Below are experts of layer 3 (counted from 0) of a mixture-of-experts language model. Rows are named router (the router's row for the expert) and show model dimensions 0-39. Each number is 128 + 32 x the weight over its row's rms, rounded and kept within 0 to 255. Numbers have three digits each.
After each expert's rows: a language model's description of what the expert responds to. This comes from a sample of Wikipedia text that the model never trained on.

# expert 29
router:124153184126190100187161118091098169123082122142102158130155150101062120154151150123081117141135084164166109108190122096
It responds to: Opening syllables of foreign personal and place names, such as San, Mar, El, Kud-ermetova, Fre-leng, Mc-Laurin.

# expert 21
router:170125133144114084141126122108079151150150122081113165149085069135102141168101105124146101117058125135108143174183156150
It responds to: Generic nouns like time, use, day, work, place, and word-internal pieces like poly-mer, im-per-fect, write-ins.

# expert 6
router:151088131144126125089126158148093132159146172125100076135177081091069132100097113059142079171107202109122150122181132120
It responds to: Space or opening parenthesis before a number in tables, scores and dates, as in ( in 91 (31 reviews), space before 1989, $.

# expert 3
router:151162087156083123248172098090145133150119128133127105114183071138153099108114119147157151060109124212092148164158158113
It responds to: Capitalized adjectives and word pieces inside titles and proper names, as in German, Public, Social(ists), Be-autiful; also table dashes.

# expert 27
router:132179184163109176144131119130138140162117159100147188128122082071139115119121185170181106146186172094125085118129138147
It responds to: Articles and possessive determiners after a preposition or sentence start, mainly the, a, The, his, their, this.

# expert 1
router:098054107136195126145104063167084140165127086098091104185096074089091080165128131131157161118195074174096091151162108185
It responds to: Capitalized heads of institution or place names, such as University, County, Municipality, Party, and role nouns like member or chair.

# expert 0
router:114170085120113109121070182160077177075220117093145059100129114117152146134093141121170164160155120130122141133113128095
It responds to: Common nouns after an article or possessive, often before of or punctuation, as in film, team, series, season, contract.

# expert 5
router:145197109058198101124122107193122134101093121165125168132111132114141101118109175142104108110170091142214127128182134127
It responds to: Common English first names, surnames and place names or their endings, such as John, York, -ton, -son, Gillingham, Smith.

# expert 18
router:120158147098104104172080077103103151110108122135118074114121138147126128138125083149120136128110166126047128151135167102
It responds to: Past-tense verbs, participles and evaluative adjectives, as in won, lost, published, defending, political, large, automated.

# expert 15
router:168129168134101161114089132139171127046117125102135150137130152158171194107183139128130123082082199120094114148190177115
It responds to: Auxiliaries, pronouns, conjunctions and adverbs carrying the clause, as in was, not, be, who, but, clearly, otherwise.

# expert 25
router:198147146130078117091143094128120086123166158120115117121108161135153140097175141162108170201106090117123147158118120104
It responds to: Word endings in technical and chemical terms, such as -ine in thiamine, -ity in Objectivity, -ics, -ology, -able, -ry.

# expert 23
router:156184104164096179173211070056154091109120162119131153114122090181130098153088149118148170089115140144090165152121176099
It responds to: Pronouns like it, those, there and capitalized first pieces of split names or words, such as At-ari, It-ália, Hunt-ington.

# expert 22
router:084101143110127139144148142104098130081091162157163116123160103152057126119117126161091080139103142151109132125117160107
It responds to: Pipe characters and header-divider rows in Markdown tables of tracks, episodes, awards and sports results, especially at row starts and ends.

# expert 12
router:141114105119164093095183119095125097152184147076117134090092117083131123113129191148163147120165131076200106118072126144
It responds to: Ordinal suffixes after digits and geographic or historical name words, as in 17th century, 22nd, World War, South, West.

# expert 7
router:048164117185089101106128183113151137145179122116154162191159127206120116102146134132130148193121141082122153094093099086
It responds to: First one-letter or short pieces of a split word or acronym, often after a parenthesis, quote or hyphen, such as T(BD), Trans-p-arency, C6.